config.toml
n_experts = 64
norm_place = "pre"
init_std_down = 0.00457
Below are experts of layer 6 (counted from 0) of a mixture-of-experts language model. Rows are named up (a neuron's input weights, with its number), down (a neuron's output weights, with its number) and show model dimensions 80-159. Each number is 128 + 24 x the weight over its row's rms, rounded and kept within 0 to 255. Numbers have three digits each.
Before each expert's rows: a language model's description of what the expert responds to. This comes from a sample of Wikipedia text that the model never trained on.

# expert 62
Description: First capitalized syllables of words and names, often taxonomy headings and species pages, like Ro-sids, Gra-cillariidae, Fo-ssil, Bi-ology.
up9:140082110112148118132172111147142113149131139114134130133156152190173136134147170156100164144096087147149150108192136115111131121138122113125141113144126120138092103165150121135146165153130089131140134108133112118096112110115119164146118117
down9:163133131101109140148128121127162158170125140126137132090167111120155145139146138145128125074140088125111117149136173106077130081080141145176157127119103120156083126145149092120102139118131116142101102125100162125108118183105136125143117128
up10:095126113139163103117143122116160106130097155110131114100198152130126113166148131116094098155174129111118109146115099177166143135120139142159108114098139127134095151087141162134115119113159119143134132134122159137130091158102115125157125173
down10:107153136140144120163161073135159166151140063155187143121141125096123149129159126120117121136133157080124103167133133127160107153098102136138113141144133149156103120098104152090112102112109106191112140160141116123152125098125134144135106136
up11:143145102137158102112121084110158068119110117141128108094108181099082129084156139164135164122110101128103158111133096105132121110100127124105098120174180131133099148134129156133110148131160143098142155111126153090105103130104154143159165111
down11:147118114128123141166080119164108068116089146113154124119141110139149113114121160120112147099078093118121117160108151131139111126133127135158125164138140053133140150139178111164111123070108117134152107095106137104133144120160163120157171163
up12:152137128123112166096111095142132165181120120154122102152152170117120140104128122139148158139084134107152131132167131128171179138129123111107160106126092118139138145129090137175164122129117111116139105142085133151122146133122158151117166179
down12:115133112131125100101078120120134137158121146143124176119128128148153138113125154130130151136177128081130104086122134127146138111097201114138089142140136159145138124149111108123149128126107154165140122117121123135143124124153138127097144128
up13:124182099174141153108095172122159141135112137127162135164140118084136131126132094121118163074130165148173089126121130136139106120115126149152118127134146134153153150059155142121148149175161131144111143139174123113158172164146115123130113130
down13:127147090108156115119130159135134134097129140086153092128107159121157117132136152146154134119123154180119163086086144164134178119157139128141129113118112118084107127120148145127146127117134132153151154090146130122157132161140132138165145090
up14:115127112090103132152158101120115125089150092128126133139159125157121082131147127117118084139128121133122114157112122132169120140141092150111104143149124141167066164165138116107134146125125117143079098079160118137094082135125140183055084127
down14:157115109131115107129115147132147144101094156107161183172126158165132122127107135143125154098096076173127155108118115160123146127137133109144110101117119082086120121106147127134138130145123177156130156139132131103146135169126161134109174130
up15:110138149174153109172164099070119153115115109112097121158155136124132154177178118136145167114132134102158148115143144106150076142154140075126146159105109148116127106105141153145140092117111109123126129109147169116119082129111132132134101175
down15:090156129132123094112174137145075132150132145119074170126170144138169133137098157119145121113148121118139150153147132104150173137128190132125104117113102154117129136123147161088102125128119150123132101133120149096156129065103101149096160093
up16:140117160144124160133131091140134153106131147127119142146110132164130104128155129180095113107079193126143125147106080093136180156114111091152106123146114131156129147097100157108146134156148148144132153097136138158169114126102132152107155076
down16:142104116135118110105117145096118127143144127193100120130144136128136122138145114098135135124088112108139169101143130127143111098118143157107137138121131130107146093117113153106133104143085150135162092121107157143114145142118187079170148122
up17:172125118141112129144117083089092121113144121154127111184118157143150118123125136139128133101099158169141154119132134077149097123155127132135148125176146104143121123142105155147135145126099133132121115135120107172106118141106121098160125132
down17:086120131135144107178138148125140165127157117115134131140144153103148125136171115105151096186122137115088118104158156157122126108131129125129093159115121100152116135121120133097130129132146172160125160115131150156131119138104129123174116132
up18:136138090124119086112121075094148154129169086105128148157105103121084123142093164163106132121090105077087107136154109125153147117149089155129187159139136125098157125127131185139114140127110100124134165092169090105125101122106118155131166121
down18:120140089129180166126113135108149102141157129172138153129116169147116157120120127159138144122159143105122131131107083139084137148082140127144100162147155076127111144122132119129130082076087120130131121095155122152176079080121142164132154138
up19:149112122126168162105182150138152130162080132129118121137139164130173087104161127125105131180116145133143139118113189050157149098114136131091137104106163137071105099119130059143148127128133147138150096192127123111153047152163095107110124120
down19:130145127117133142116071141164078126131157090080142139116141142095069084135150159137178123127101150163132105123175091160139106126130112134134141123143128148105091130153098110129135153180117166107161136072123152193133115126137105142120102117
up20:150100109117168136132164134101133115125153165178110126108107120102106171114145129102124125123135127143134162134167193118107154174145124137124098117147178158114113150138190133124104089114144115146148124162076118097137104151121110121146155104
down20:152124185121112090119112155123086088120131138123122180169173117135116148149129097153081105106127157124103118119125096125126115125171164083119127117169135100124101144109139117109132130135134104138139161117131116081154131151151144103158115177
up21:114093109140116113138167142109127110140135110117129145142101133128137153095142145120126124166167106150102125129137126122082119121080141130102098141130121142182076126135106100130160127148112086131070077135139154129133135099123116136141119174
down21:153116138162129121185136175160090134155094107139136107127096102102108120121110145115154135097113166125100128118130118103103110087115125073149144161141120134100128158124128129139160170130139118113142132145130168110167114125149139072123111111
up22:125142101149137115129124071109087126182165111131139163128159129146144150128133118136104124134141162143063147085128159150119098117108103105147094122093183109132156143159122166109125101107097103093145134125153105129106114098121140131135110115
down22:194109120166110109119127101109090125114111101090140141128149129109136120080131163127082152149121110147107175129170117125154128131175094155151111165150147153145123132137098118148138144135093135118163082082123126158135119103131147141131114108
up23:107155126115198147118111113136136099116061084129138123129141114132138107174121142068110089166106154164128100155115130106151139139109071113155118154105161120143147159097149155122124131081170127127171141143165126128093156131140121159097130145
down23:097098126094110130148146105141112093120147138165108163108104101140157140132129147146146180102133114088127154153159142177092138138095094126148139120115161113121096157096096110122124099166148144161136112133081164136112095144098172123131125127
up24:129124129175156122106107156132103133148119133144178152112144139147113161124122190158145163115146126126107110133150142120112163161118136119096133128150138192085134078109157178167118088155124146119128137138130106182124115140099129095157127120
down24:081056168139152110209151107118109161156189140141112114153113147103115140081154112133140129159135132135128178135111140113131120145130102113172119119125142160091096150094152119137165162141159120127115146137156152166131156137150120196144129124

# expert 52
Description: Short mid-word pieces of foreign or uncommon names and terms, such as Deidrick, Duologue, elegans, Boreum, after de or Le.
up0:138102157083146155106150105095129140117091127138146093135131078106164111115100134113096162100149154139143112161147110131104135125120104150158148131136114108111159106077126166094126161119147119134144146134137142173121116136134143114088111147
down0:132126110145167126139146135106138151149148145103128107117128104121147110130146130102101116131118107100098136183078115171145114129096099102117125122136124112081119167119112153143124130153131123138132166114092123111182093108124133131127132140
up1:103129148094146135118126151141133160094119107110100115166127120100110141101132155124131091101127116098125153163126122111143146106108149193109115132100143120146133130147164134126114120110172078102135153147157161076124151153158096120092081168
down1:146127141114148112122087126144092134111131120115122107088125148073159106127123094128125157121113146120127093160176155112157172114150108113131141116111080134140096074095168083101131092124164155159124135149151150101124148161153143112120131105
up2:107107152133142105167168098141112148116149120134101159176110140112146079124120146100123176144120152146160183139157098083134156118130105129140139102109147141126140136122167143157114139123139177098153145123150108140115128138095137137124100114
down2:161101131145150094149088129109110080173083114111114118090133094121100126127123145159119140137164133134146129121151110152125152135164188108125083100132153139164129103143165154122142127132122181138109129092119127133144155125105127159202051126
up3:084097173125143052135111123160101142158157107124111153105152152149113113092086102146120109151120152109111167103152104172166113111099116124127117161114147115102149100098124143166149117151140110148095122100138132110129133106141096099114106123
down3:093127109119121110152151142103136106114145142130130139138105123152109168107110093116121099099125156098140168097172113162116135167174144106167108146112131127128109152118144177100113140121156091085105092119115116112177137170117115158160086126
up4:130133146100135114137110097164114111157096116141115127099127124148146158150094143113130098121112097145106110087148099107175125129150137098146107151135158165189124163113147146098117115143143118121114171125118148138115111126125105131092114137
down4:139139170121113119118151177140088081117115139153115133181092132116100162148166130130091156082138145103096125116112144128176129072157095148180128150113158101091161115120135133106094123096113135100143133145090140118150130115115148127161128141
up5:133095163125139092118141097106162185135119118127119102146140132141147105149133093140139136119114160100109145119108102137111118082091079146092148086143109131132166142104171149125125092170151112130125098086153130152124177142123143139126134120
down5:154142115173135147103154133143108169119128166118056186122137117137157126144134114119108105154105165170136137155135118101144113109137115129129133120173120144076114127085094122155128112120148157140124139130158134125124106145114132162083105132
up6:080081179093159169150164140093160092150099148127165096124112121104099147134115129099110107100097162149163131133137127149120101147159141136169067149067138116125128090113117115117142104122159092133151128129130119101157148102146099132123152129
down6:142140118147165159125104090115103104135115159170109139142111128153130142152174142150099120145141125133135117171086124191151115100161096110137101113138154154139107178113138141100155108138158168158162130159124140111134145128106063146162128104
up7:120106115152122143141104161136129128113122104134110150118136141121153120141075124162148096122125122105068125134158099097103126151115134165178130147132121153123113109109129118152117119127092096160094163118158125187128143138134135122173121115
down7:160101099144105112122109118084169147160113114102107114089152131152111132117148113147120109093114098110135157095140103184104126149142145109173129123135110092149152151109100112130116134108107122128142130098135175098151103133151115161151126122
up8:152155141157157148119131113131108122125091144122070104122095104154142170144124138125137135092112158198176084138106146145105137131126108121139119126096104104132109104096138133125140119145120126133106154150175142123095145143144156141118112140
down8:114108137168125094054161156147097145124130154127091098133126139154145107138119130157102107109163124129129091130144105157119127113145115165152161131156071128159142177114069133106120147116175128084138105108135148108067106124119111097101162114
up9:130106172086152133102087164098105136139147136145108114154093157072128097081168124100110111146113124118141139138144089135140102121164095134123106115134102135173138080108132150141106159103144129141153133164129108107159143147111095099096100168
down9:097148112088151141110091162095117107100128123156113120075111156156123151139129139153130111147109123108174128167167200115118127123127121132125149115135122152082132174128129111154117161117142094134096099159118148132136143139135176118152151116
up10:129124100169168101100144128131124140120119144094098106076130182109130117115130134135147145142114163155134103141137127101139162156115145132138149099153106102103164156135148103132126157110152142139179090120150094107182071135139159156134210092
down10:153146109118124132122091123098115101118089145099147147099132117170132116175084190118137112176116143140138134117121143069117112179137138152132120139117106137099131116142132102139109080127124120137139114122089149104108116108126111117141129132
up11:146124073085139126126127140114139098128103084140130099135094138105130109096125134088134109133101159116134112169128150132178159132089146140102152185158163107098126126177164122137145116125141084151139126120118114167099057124162145078143111138
down11:147104145145101079110156145168131104147108125149129161111147157123126118135161127148170175097128129135058142171130117129100131142110101165109167133148130137179197160130160140150175126138108114153151145124138097121116148096082154148129123117
up12:117124141167158134085162096098132124159097169137138093088130120116140103117086147112126101129127122151130114137119166118169109125132114133133113102141137154147125127108128165133125117136133132159162126120114102123141171138144116139073132135
down12:115130152106135100165123087086142131118130150152136127157128100163140132111121106124141148102104132088116120126100104126112105117141100158117145141110157135104130168094130118106102164135171124115156155142119128136132072101129139150135120105
up13:145083120112097108166154144111116101115148190129154108111124109115150130093146117105111128131117127123100072142134150135123200158089106109122118123140109126125104116104169126125140157138128082143112131108114089126115111118163127095120124124
down13:117140087147132141130111131205098115123105114104114104167191149114123135102121152129120162150128146138090137132099131138144145128107071124082109141100095143098110131099128119123098138124105124120110099105113117103121125137114127102127126141
up14:086115081122115130129113112148130139147147128167109120127165137118152116109116154142095134134134132108120094099119100150102165133156094114066106099169130104127118112086157089178150169180131132124149167127177186119169087118101140175169123138
down14:093146122114080139145105143103106112137111097154127170095134131135193136123110103124152155113132128145127116095140146076145142132153142111117133153119143124128169097136175138094140088132130134159116105144154190106122103138122188153105126106
up15:150127128143140131139145114118099126132173124124139099111142107115097169116136148099129126150169122124140099140085122131144169132113142149157116156129159135140140138130117158143142197109175155120170104103172092067184149130161110148101137134
down15:127165098140165119171147140115140122098144139122102119117118103132096057133110121169151156098149136134142138149140092145124120137115153119122126153139138133133102157135150132138137101155118068108120104138141144140131133084166120091093139094

# expert 26
Description: Dashes opening bulleted infobox lines and field names such as Preceded, Succeeded, Date, Release, Coordinates, Genre, Clade.
up7:146123136124101136104106119099152103113135131081112114115128098123156114149153144133146094109170124123124111119159114110147133139143072148138091119119134133118092148167049141095122142132170094153163144154121118068136124150134122139142114119
down7:128094123164121078111131138134136113139110140133122158145107118113113120121139114110155134149157145152170138117152137151130128154123124116134109142108117100140174119150142180134135134103134107119141127103170153128135112156136119139132120145
up8:120122189130128145143141115118152141112142122155109134153154099105126084103075128104111110130105115108127147155134137108141117118141155114129115156145085088155120096182146094160099118154156118137149102120132110123157138090086135178102176156
down8:129126093108141117152107113129156127138111063144107193081136160135134147123137096155152103119133122074139111094155145121128121116119142114110092140140146144129114139104114134098128124097114129122139089129171112164130100118170193134126151134
up9:111145129121140149119105121121117127150144128146115194123142117139176097112141116140138154127113144079080130129092132126169127131107126096157151141134125138188119095108049120155120168148131168138158093120124160121135121143186102156100125143
down9:166092153133095127171123167093111148138149148167109131139132149122148161147111108120151161140123144124156113121104143132137133098141126085107133143123172121161129150188103149095157162149134156154125122127117124155107090082138165137181096196
up10:145123139140120125175109091109136201120156089153119132133161128150116090114137143158170132142124109084144155100070146129161151153135100105107099138149116129094109108123104156123120089148136143091089151076148134131138127128090159110116138127
down10:157113137130139135144155141121164120125104124122128126124132099094143126139110107105118166146093114149152116109111157145083111181119184102116119098134144152121186106137131130132145084103135115133168119098128151126092178138136142116131110117
up11:135110118141149087121150128092179104113107143126128160084111112110122108163119128086126131120140150147095137146141109125136094142132160083109136103132132097101101117119155161124155165135109134158139106121102087097146103105105108137183115116
down11:112122165106110128149103129133128116126083153157114129142137129114148141109094120141120110111156085135118083129100100135159157131128101129125115173102086126136132126111119130133090118102099146150152083117072154124084160133136123139125137135
up12:113133143133143100107121134101105120152092114124146117115096114130159112141132126146118131130109139118127152151108112105131109136120123116171133135168107131086100123125087134176150091138143131096116160162112142111149139138152123148129099121
down12:165160113081143128132080144110130151117145108132121146111145133091145160112089123131102122107142104113133092092149142164106130113143127139093062178125125165121138155116128148099147152078156097078134139158135124106106135106119120114096124100
up13:116154089153108117113162120093094124077142104150129119168130085128143110126135109122129145125114135135118099134143094147125105154143151139131111087108118101146068075197148109153113121111114145135080069157163104145096164152109110132138132124
down13:103139128139123121128149133128146127111099146149167146150143127090104130153177121115151119093116158114144139120163122137190125062150153116109159113142125173084134107163095168144131119135097130157137142102143114117130088141136112132122173091
up14:170130137092097137120113115107128083121155102126130108166152142128151133178144146154137121120157135162100089107141101136108138155136081140089143120064161113092141091113110121130105134155123108179122125102113089174120123136139122138127117100
down14:154107141141101125100127138134112149156118116148143102149180102151149123060119112075142120160105085096098140129128133137130130117113161138106143136099144130113096125124137130131119131177157119122093149159122135161133094076146121118125122128
up15:135122126166140137148191087110142110178160131158149117125145125137131130100152095131127130151105157179093111115129147160102120110114136119138119142133134106131117100136151118106149117123110117112094127125139128121145126081155085102102142096
down15:146129139129125122161125123111177132152107122127124118125123103153103117125110117135127155160152102101099098131143142124156110117136104155131179148116144132159116128104094123099109129081129122126137147132123148121160134104103163166131170126
up16:134108107130124153138124111097096115151114124127118134121142112116153134128114130113116132100124147130080123075110133165140117127118158120136131104137124145152116129093141120126132116131132150104157102088106133110107101132128109119072175147
down16:121135133142083145145138129156148127170118117139152128121127137138125106115103154113147126134143129177078130117102185099152159101153145136156132087163153141143121145134121098134176110107222132145113142111093143116134126159163084132134163088
up17:123130096110140118116063127103135143174135102096141142138157086187152153132160123141131123154146175081154119124130143152109117132138143102162107150119131113124121150167118128141135147135175162127104099144085107138124098103130118121097132103
down17:150119143178134133070135106124119106170148141133109180077116132132076130112182120135164135135144144106152134109146147117104103153162166134127110137139099106171114162130133092158159123119118149103131146144133152143142132107118121115115117112
up18:133131115159111119099088163134104097148172166099123122140120152120145101121137127113122137106125159145141140119103088116147119111066134128079114160112102121146095129132150123149145099140150095104107061125137100116126132090087130155121090164
down18:153112122134114143117122127124096109146120110112181146115136106165148171115119122126134145121115143142137095118125166126151183100143150075105124110157192112110102099074123157129159133137148153155147154103114154159123155222116081089110121136
up19:099090143120104116138083165106125153109170115111132103115156079095114104135179069113172120115082160132137142090126157092131106134130086105153103140085184126150146117153129116088115101131127151167119152114108167128122119156099107113171147173
down19:133154139132091114103124178120092121167180102131136141088158118152124125158141130076099154130175132082165140097143134143136153123138114139171123129109097095144161086130078172109140144101096153154146150132088122157138100116093136173139106122
up20:153146190101181132122112118070150117142151101130103146124098088151116148118101137146138143196119078138111121111132090118124095131125158134140133163147134103183119108126142140122106108173127118103087106118107118124098105082132111142118153096
down20:123134109096129116081088124151081110121123104093097122155095089153090094120114130121129143137133165144142118174154154135099123099067115135100150135134080116120122159141147137131133124098133140106139113127076154170143150127102101168147103092
up21:109083085120140077096095159096161109100143130082133174100115151186166117157117125115122146119171129146122129152150109118132155115161144152126131130107119123088159141125142117152141123171167107097128130145120162115090116087119151134080146180
down21:154114129123154119118127161135115096136084115126121106118145110128107088128104134093157165143145129094129160095148121165114145122155094159124098124120144140153159101135130163118088120128147111079127091115129156170165118102099116139137160125
up22:174128151132132126141144144140158133130171184118081168140121106120099131153135110113135167136103160096060142107159094103111122152154102128144112125094110141179128129105107121109127094100179098151096102143097129122108133102092105099065100171
down22:103120172131158163069135129134133117152131122092128103130162119066118157145095127085120106122103139130159092117096118099115179173158130144109155130102117148107172157106140133094125157106087103153102103154138115125112172151144148161136124122

# expert 55
Description: Middle syllables ending in a vowel inside foreign, mostly Spanish, Italian or Slavic names and Latin genera (Cer-ro, Ricard-o, Domen-ico, Stilpnoch-lo-ra).
up0:112113087109150169113152110118147154087137119144141098112139126112118172147136159100102077159130127162098121130107166162132156095145118155173116136118175113167133154120110146092140135115151143120190146119092108143136126131144131145161139117
down0:096180147147146131138153140120110121104147120126166129080162118150177141109119116116123147109142146155105117090150122088137125158148129111114111113098051135137104126116137132125099165182117116136126105158123107085123114110155132108130127100
up1:136140130090139118110119172111153117139108147125154161186049156134201131113128106176126085107119134179135146092114122123112164091137138100112126092144133097161157135110141137102147153110133143115125096142115131105157114149120096122137150179
down1:128152105165141124103076123142080135147133149134112125136138121121128161129156092197143109135129162133159192164129127133100136157124173130127139148091104110101190145120139142193108160142120164134114100167134150141104093169124152150064134110
up2:138125142135148169088102127094097064127100116153144100158111110145169093105108144148119084142149134179110121102171124158127148133120112108148120155114096133151181116118143157168162105123146111097164127147129120130160133114149120131136171112
down2:121113118110126108149119132136139126134135154124131153153101121117119141131152130107089083106123162125121099097108082103120143121175166112124128153095094105125164091105147135128138099142128131136141152159133108103137125106143091175146097112
up3:119159088172146115100123102132121114109171079101165125148147130176116127133105144089142142120079124110123099124165129133111145132132103147127115130123152096150113142100131190120110121100120121116101114106124112124156144116148126117133147131
down3:145077177152138139115138108123190120105164119153159169164125122149144124138099116133141146121089151163157104113150097137113067183093159139105157109154165094149121105159132147103156110077105118149115145123095115122202107156131151103131095108
up4:154106160163079077186152133144107123088090104086121125157126153095132129140121129131131111110103144135158057121160123100143106123147132130137092107157122142101153127145145162108152125121139134130191123136158152119157119096118158164123161169
down4:144127135147123134130151131130120107137129102114110151176147178096148095138129136110162150172127137082098141124134133116123152118106170128164184093085120121100119135101155154131143147136166068144170164118096132121149112163118088128161111138
up5:125132121108137118110131118075128132109141132087131165131147104093131085082127133137075168126106103099069175140121125146161096106125168161139161110110112126088150134127161138150081144106147130097166116116157123137114149083113118150137135153
down5:116112109124145169113169171098103128132086140138117136112093141073100106133124152146122134153166120127110106147152138125104073173095136080113170121153128123140113105161154129177081114178138132155132124151153117160098131113155156081111098140
up6:118165090099140191134137119109136094129110162106146092145134120124117117096103112113127122132078101126098137148147130158101167127079098136163127094112148156163141145106119096125115149106114117084129137139086105118182130132119066096142093115
down6:169129097121201142142136061150110118108129151130109138142099103134176126140140123107089065156107106161123129149144158127077117138119110121120152113125141145095165146118117126115162154135158153114151116149150136131138109149101115143106138106
up7:151117142158143093118142124158148140120172146120109128121128130103141123114136096112167115116134093091120098161166138140134132146144118119126110144113141129099146161126105108110180130144076132126105123121134129116109099113079138126094039140
down7:131160079113133078136090168121176088145093130139128106096132173131115125130140129135134088088086151143128124117148139178126170107165125112090127136133097111104100095122148142111150163162118096172097154086112127115101156123090108110122136108
up8:155101132115180092113143097145117147119119110135129136112174113132101164124121099071121134139131163126096164140087153154154136112140147151112132124114146120138117131103110183118171131146151117095105115084097116110097146150140130117147128180
down8:139128161116172121108101071119159128139154130117113108125103125135132134141144146090140100140140139117155160115127155152112097124128073126097133141140095124153107160116080130132143134100119127114128097086123105115089090124129147166114108110
up9:154150094108132106140108155149131107132135154103103125147095127085116101096132126149074148124074161169113083133143163163124111098165160141097120101151133122129108097134107140105138105136098147111179127070110118155136130143126106113095139149
down9:147137120147147154122168071113115128118135124130131152157080166131152171147127159131127157107119108118146133146137132146163136149119106134106113160089089119082119130122123154143138131119203119082143130095130141144099146119112128117134135142
up10:099083126156134135104121147106103147145083111125139154111138105128132106069128072103104118139113104119103144115156114087125111100137120133112124120114097118095109091128098130107101114192093094098121175118125096103091125132117114150140114172
down10:178087122080165129119093132117136130090129145163142135095129110154065163130132138129096137085098103112106099109114187125116073156138148127124141181172123138154077137091103093154093133124105112108145111131140123118128113111164148095132186122
up11:093135110131189144141104148164156133140139153160080096126138129106124110114140092117129071120105126129142124142106125111145121188150102129136128105144138114113131114134132121107094120060149164116155124124103104144126103151091145140158159119
down11:051136147176118148153150166130151121155105087136129115122137159147122145124151133092172129155101143105121145161150141166155109098140096129086138112147115162155158154122104150112082151119132055146134114084091116122140164163097133140135161098
up12:118148160117136151119077124114131168114127134130123070116177119148160151135149122096161108131137119101164114129099091139121117118133097118143116124144155131132117120119102117142170167123189127127155095137141188101157147154155168145095140113
down12:162154131149126086091181133131189127115101136129121157150105165142133158147138156091125142115119075071100166134151122126098046118162111149117140146101140120118082154154171111121106126128122128100126164135125110162096122129124144135135147140
up13:124082159144124139130119121126159117100125146108114149198080153103161163118101086135107082123170108155132131095136135129142145153123120094136145098163145114094085133127116148123159142081184116121108126090122135152088112069109148149107157117
down13:115114123109116114128086124138105149144148150119143100131106142143134148126119176139151142138180167142142140124138099128139129093168103100133102117130149125113092151124087099129107152130162151140128137095100095158126126149130136099140117126
up14:149149146110160125120116139105138115109139131163145078096119126111074139069136135086140144133181123138121103124086140103117111093139119122153071150152132139163146066110131168140164127147149102147125115147118139112136168095149114103119110119
down14:099110086121127169072144108119072125149126138168094148141122135150127151117137146154179119143157129172143135145168119148139134182163143124118124141102134120138109157187131147107143136172122199114113114115109152127111094183196119126120130117
up15:153081114132128143144157091074117115159173104136127123116091150119138124143162150111143107120129081130122132123099166102134133132115169128146147091134137093132157107129135128148081136103113143153136114161121100168074138111109082088100121116
down15:125147110099139107145126127134098113157125114110081167095123130146168130145140109137103145130154155078140134107111156120142125165085096154054108118097152159195195154103130099124130117098173125151115144113116141140181093110106150127182121123

# expert 7
Description: Final plural or possessive s on nouns (Fans, Italians, words) and sentence-ending periods or closing quote-period marks; also some s pieces mid-word.
up8:130112111158156127128114121195162161122117119115088105123117141085113110160150118111166111093104159130122146098121166144196109099114175078143095132139124135132127097130101093115081130119119152113115125105125118130182144112114131146100107132
down8:122141117154077137153106089094112123100110131110196168152133137140129166129128149163112076100168072145081146153158112108167122122135115137137176122126095170138064102120158135130164119121089122126098139148122122086137130164078149125139139105
up9:159133129126129192139094140139124154131149131119121152089148141150114141139111110097154149135106161117126104142117116165160100088098167105096146105164131132153098132126103161127122140139126108118126117131124162105130137117112101106134195147
down9:158144147170126078111142108136121116121109120134146132108152155148187139161125128120139144107156102117124105073117143144142085146114160124138103142127107086123110138159148139132159168144142143124139122109127117141174120088119182103168168107
up10:102078108070172155107129136134163127107109176133130106128158171099140135087127140150099103084078102153127116069119138131165134144105157102151157126127108123197165200116125103121135143093191176135130105172158130096124104128137125131167084127
down10:116141113096147120133142183103133152114101087172130106124131159100147113122135096125138135161090132134141100153116123147133174145113135122119125120081139162118085108120137121166115119127165176126118131170141135102094131126132123161125116174
up11:101088125129121145119152108103145150119137139113173101123093071106143101087153157169133071105100100127129164174098149119103181115135157156109116118124141094162143141127158163082104132142124129113138153118109101157114107187106096141133101163
down11:119121167130131143131106138151101126096136147135140145125118114143162114143157110121134147109168145120110109157156082136119153120088137143129119083164099156089122154151068132132149138079130134090113112135111153149130097113150154115100105150
up12:120168154110130113180140130094175151183178170170121114117072116111137124173152130128147163161109136102148155108083149162137131110156115103149131130137130116109109123115134127099143147099134134122117146120139122115112166114146117097137132151
down12:128089162099123116090138124121146103167082143128113136156112139142182131122180078093097102143153110102114131114121138121166166107130128155072112112097182101162112158109087119122111148145132139144128155167118157093087104131069143139121127137
up13:126105120111111142124117130116094137109159120120192103131123149188118100137160137110119086095088132134122134116145136116116157098156101151140118151140162142138164134090157153125112093156171130093082145142127106162113134129137142122165096130
down13:137112133101072138128109139117128132146139115104128110087104144132124112136105142117154105100129134153132145163182097133074134128115122129124160094116123093099129127143071105157137128126124122126112141139113140142100146117163146101143153116
up14:106146142165152108099106170153118110133110164166153124093132105077121138105094139106115135138144091116145105160121117091162091108149122123104085155168114127115183124122124136143125142125154111123101125129098109107166127124137120109140132116
down14:138126101157138164154084078119126137126090124133130117134133131100127123142148086128141131137059113119119102095088151116106138158117119117118119132133149134145096070077167127138138136165175160176148137156118130108148112170119133137178105099
up15:136126111087072117159144081141144156172156123091119150129159081114146140122143112141135139136143138175135136095108189128147163139113139147116127172111155096120119136142124115085139135163144081161091135101133138155156098129120131109111106140
down15:094112116083130132090126153131112115101106115155114137069145132084158093101111146129173179102131113129156133092115137161069101104132120147099124132169149153104135083130142120136129078111161095152129145116139140154119103090121138132102144152
up16:182141121143153116106105149101128106158123118140123156124118151093136126100142128138077126120114137114111114145121115107122119119151154125169136140117114106109099104096112137116116158150133104118108109112113156147116179161154142106123120115
down16:143108124150104082130103105096106131124185130099132174121070097080139104126129130179131165091109118125109145111104093164118145127130144133075145134107138139103072141142130126097127129137156118165120193089126102151129129167092198153106104112
up17:127119136114161129131123103104125126138085090118154126158103117144154113150136139110125112104113189151133144135120129103098140115103130120097143126142146124168148131149089134108106120150140126111108141120113128156092124128122145132131118147
down17:131187098118126137117127138166087183136143113204084116111114147142113157152138112113174148156113173193126161109118142146121133138101121130175131109188118100100118119125162096149139105098112075138132140129109155135118139141135126124132124128
up18:121145155155133136135109172134105130129110144154155110144135127098139122116087129138140122131102156112121162138189104125095102155141118159129113138134141110159110137153156181138101131069140058126124112114126125139135126118173097186140178129
down18:111146090148114158129107109168134138104179144126154156132099121160149133122105106095148177129131131114114124175171146137140157072102114147122086119147136103132134114147132129136116162160125128163152132097122158140140113174105128132127120120
up19:105114151127181108143141121121111133114133099076140158115120155208144104134114109124071147119093117129091163132102156146126176129146152153136123168136139158154155141112086168136102118149099142081106096127144144123143156141094109148137110126
down19:112128123137131119146129104131145136117085089157096139105111107141110137141108110101127147111194145119164137085115136125126126139127146116121105112124130113082136071143139112089148184130165103120119110138133113126106066130173152143083137122
up20:169152145149123088085120114164145150147116110139185140124133119121098132129116108118143180106081139136135166137138120130143084120149107140156102086157141119109123090136149088099155094142096111093137136108069152123128123134087147155140159120
down20:139104174114142137131112176145136135116112111127142128130100129105147140154101106132130117137153135093143115117158140100125136157130091123156139114149167157119119146131170106143099130182115087131110168143136180131108172112185132128094078154
up21:102166129112120139103092131175153127189128131098128112132085099139154125132110158154132141158121123124131127090126108172139111134131127154126114135090091111111131126168123107088129104149136092094105110132119109127141136137151172157097145121
down21:163122137119102081141130110167142072111110167117133153159143128124155150142128152126133127127152152109112149131106134105120101122117144118103096150097152083102117135123135093151098134114110140154125129164142131191147155148081135142137121089
up22:131133109094159139121089090068085139142139098136177176124127119150105128167085173163106175098128118123141112085166116171095141140142096160087160116134119139135134126136149118137111091158106129161110123134103160126116134129132149145126155126
down22:124143109096162127137112136157160109077104132167143104103108157144119131124123139127139143148109145092124136126134166143148097153161135159147171160129128118121172138147164113136114092155119115166107111167142108093164098076132121168075142162
up23:156147108141136112118125124178155133172120138115172113134146105130120058109170143104109132149091151104104152114122130124131118105155132140089115089147147114159167109128121132127144150146170112146153091129113142086125134105133104122125151184
down23:119166099118141115156093145092098149110150095124172142070124117141117138131083173115178081119128134134086088101148131127119109158131148130137111087144101100095132109143128116086163071086092132099126138119119122135144133128151078111156136128